{"n_layer": 9, "d_model": 192, "n_experts": 32, "experts_per_token": 1, "d_expert": 432, "d_shared_expert": 0, "activation": "squared_relu", "moe_layers": [0, 1, 2, 3, 4, 5, 6, 7, 8], "router_score": "softmax", "normalize_top_k": false, "routed_scale": 1.0, "balance_loss": 0.00295, "balance_bias": false, "init_std_router": 0.0217, "lr_router": 0.00335, "vocab_size": 3350, "norm": "rmsnorm", "norm_eps": 1e-05, "tie_embeddings": "early", "optimizer": "muon_variant", "lr": 0.0021, "beta1": 0.95, "batch_tokens": 131072, "seq_len": 512, "train_tokens": 561800000, "steps": 4287, "dataset": "wikipedia_en"}
Below are experts of layer 6 (counted from 0) of a mixture-of-experts language model. Rows are named up (a neuron's input weights, with its number) and show model dimensions 64-127. Each number is 128 + 32 x the weight over its row's rms, rounded and kept within 0 to 255.
Before each expert's rows: "gets" lists some tokens that make up at least twice as much of what it gets as of all text. This comes from a sample of Wikipedia text that the model never trained on. Tokens count by the router's weight.

# expert 1
gets: "p", "b", "d", "g", "op", "n"
up7 [ 59 133 141 112 125 118 107 189 129 186 176 122  75 109 131  94 159 152 133 177 118 127 191 126 116  98 160 163  76 151  69  90 135  97 142  81 134  91 104 133 134 127 145 104 154 139  82 142 120 115 142 145 198 119 106  59 148 175  78 115 136 122 169 177]

# expert 10
gets: " R", " S", " L", " M", " H", " B"
up7 [133 168 144 104 122 151 156 120 103 136 180 121 132  92 161 137 144 137 165 136 102 160 101 156 100 155 153 136 130 152 100 110 146 118 176 189 111 131 187 156 132 106  86 167 160 109 168  83 152 101 140 104  77 149 120 112 120 125 134 120 120 137 177  78]

# expert 16
gets: " and", " &", " or", " MPC", " to"
up7 [189 135 175 112 182 149 110 120 122 177 162 138 145 125 135  99 155 103 223 121 137 138 145 110 158 103  48 101  95  90 107 106 150  78 107 131 154 109 128 198 175 151 178 122 155  96 130 167 170 155 155 180 127 131 147 172  63  28 172 123  92 164 128  88]

# expert 19
gets: " ", ",", " January", " October", " December", " May"
up2 [159  88 174 110 114 131  61 123 135 128 156  92 179 103 137 147 106 104  81 117 105 145 162 124 122 153 103  90 127 155 130  86 103 147 163 167 130 148 105  72 127  99 143 167 123  87 145 141 139 134 165 203 162  60 141 166 127 145  90 148 138 176 118 122]

# expert 29
gets: " |", ")", "|", ";", " other", "\""
up7 [132 161 128 112 160 123 142  86 123 154 112 174 183 135 140 116  98 144 143 150 182 114 116 140 135 146  95  96 136 103 112 109 128  18 155 116 126 130  86 128 142  90 118 106 152 138 138 176 169 147 110 196 125 128 166 177 120 105 160 100 102  89 141 167]

# expert 0
gets: "==", "===", " United", "S", "E", " re"
up7 [130 111 123 128  49 175 108  98 124 100 164 166 125 135 147  68  85  99 134  55 104 127 159 176 126 111 164  96 108 108 100  85 123 155 118  95 139 180 108 102 122 106 108 111 148 202 135  82 111  91 120 122 143 118  37 160 136 134 123  88 168 197 112 182]

# expert 24
gets: " a", "0", "5", "3", "6", "4"
up2 [ 81 128  92 130 124 129  98 125 108 155  98 134 124 138 148 129 104  98 105  82  99 130  99 147 131 104 153 108 132 131 167  65 170 127 168 171  84 154 211 171 134 152 141 124 161 120 237 119 123 161 116  96 122 150 116 155 112 149 126 118 165  93 118 144]

# expert 30
gets: " n", " sp", " p", " pr", " v", " s"
up2 [ 97 135 119  64  71 186 140 105 139  84 127 158 124  94 135 122 162 136  75 125 158 107 201 167 100 153 146 155 112 103 137 124  86 122 200 163 111  77  96  83 117 124 126 168 127 151 187 147 145 108 177 182 187 109 143 109 103 198 164  99 126 153 143 152]

# expert 6
gets: " ", "0", "–", " +", " −", " ."
up2 [103 109  96 154 136 130 113 112 106 130  93 141  90 111 171 132 119 121 126 159  91 105 152 112 149 124 110 129 118 201 115 137 174 129 148 152 114  93 139 138 143 101 133 111 169 114  82 207 143 129 103 130 112 115 153 126 126 100 103  86 145 138 144 106]

# expert 3
gets: "i", "a", "o", "an", "u", "ov"
up7 [108 156 113  69 128 127 169 118 162  96 127 117 164 107 125 113 134 154 117 133  94 128  92 137 119 104 147 162 186  69 103 167 161 125 157 180 121  98 143  90 185 163 145 112 126  62 216 147 147 124 112 115 148 152  60 147 113  83 135 152 137 130 166 153]

# expert 12
gets: ",", " that", " was", " and", " which", " but"
up7 [ 96 154 130 145 142  96  90  99 155 146 147  78 150  30 167 183 156  89  57 176 155 146  82 121 109  98 140 136  64  84 130  77  83 159 108 101 159  94 148 139 124 137 108 141  91 144 181 123 118 147 131 133 106 139 117  80  89  98  90 163 112 121 118  91]

# expert 26
gets: "==", " m", " ==", " l", " g", "==="
up7 [154 133 175 140  79 139  93 130 150 144 137 204 148 130 148 102 134 209 141 139 124  85 101 198 131 200  95 136 177 125  66 114 118 142  83  85 136 168 171 172 162 123 182 125 195 169 152 148 151 130 111 130 109 159  87 162 116 135 109 156 155 104 148 213]

# expert 7
gets: " the", " of", " in", " to", " for", " on"
up2 [121 126  71  64 153 126  79 127  97 132  92 176 110 173 101 147 139 161 134 105  94 158 152 171 101 149 187 174 123 139 144  36 160 183 158 113 115 116 184 166 164 111 166 148  93 109 139 117 146 171 101 115 135 112 133 119 152 147 151  99 120 132 178 124]

# expert 23
gets: "1", "2", "9", "8", "3", "4"
up2 [101 144 115 190 174 108 128 164 139 133 144  98 126 112 151  76 121 139 133  99 163 115 143 150 152 117 123 149 156 165 110 147  78 151 166  99 109 142 106 126 138 110  86 116 134 126  95 112 146 117 145 102  98 126 133 147 137 126 112 135 122 154 125  99]

# expert 17
gets: " F", " f", "S", " W", " O", "F"
up7 [133 132 105 103  95  98 117 149 126 145 101 132 190 107  99 133 132 102 124  96 129 145 123 104 105 158 109 168  85  91 114 114 113 169 159 123 134  97 115  63 193 155 176 100 125 107  98  89 167 205 125 158 131 154 185 111 121  81 100  42 125 126 156 156]

# expert 5
gets: " |", ")", " —", "|", "0", "%"
up2 [ 99  99 124 146 153 152 166 162 145 177 155 154 109 161 138 116  98 145 120 144 104 188 128 105  68 130 125 199  89 170  81 156 126 159 155 148 111 127 184 108  99  85 145  76 150 134 160 119 162 102 141 132  60 162 128 151 173 144 117 148 138  69 122 118]

# expert 28
gets: "'", " c", " T", " t", " w", " |"
up2 [119 127 163 141 167  72  89 145 199 117 156 166 102 102 140 129 150  81 124  81 124 100 150  82 135 100 161 149 154 157 113  91  40  88  62 113 124 109 122 143 139  97 159 123 117 118  47 114 143 108 116 136 168 154 137 150 159 114 122 156 154 121 173 142]

# expert 21
gets: " d", " an", ".", "==", " pl", "ar"
up7 [124  95 112 107 117  98  83 148 153 104 134 113 115  94 110 121 123 139 125 153  93 170  94 129 126 155 194  62 152 121 143  43  79 105 122 126 131 175 145 148 129 169 123 160 120 146 206 124 110 106 104 162 106  66  69  89 149 127 113  93 120  76  91 107]

# expert 27
gets: "oc", "im", "c", " ch", " acc", " Comm"
up2 [117 147 122 163  93 134 152 107 105 142 140 154 119  91 160 194  36  96 111 119 137 109 105  82 126 124  77 117 131 130 152 148 115 113 182 155 168  71 197 140 116 131 155 158 121 161  68 155 107  70 112  86 153 108 178 125 117 103  98 158  99 134  59  93]

# expert 15
gets: ",", "ly", " up", " one", " over", " all"
up7 [ 87 165 139 120 102 169 121 141 200 137 151 145 120 132 136 137 103 128 135 130  94 130 141 133 128 157  91 161  81 109 103  54 162 182 184 183 114 124 151 112 109 158 130 155 152  93  84 149 128 178 118 114 151 160 167 117  93 128 129 156 164 142 114 154]

# expert 11
gets: "ical", "ial", "6", "5", "ic", "4"
up2 [ 99 135 153 176 153  85 131  84  95 101 151  68 160 124 108 168 119  75  97 123 173 105 153 119 124  60 139  49 167  95  96 105 191 180 141 120  81 144 145 109 154 117 117  87 113  87 100 104 125 107  85 105 138 121  57 145  98 107 157  93 161 117 122  98]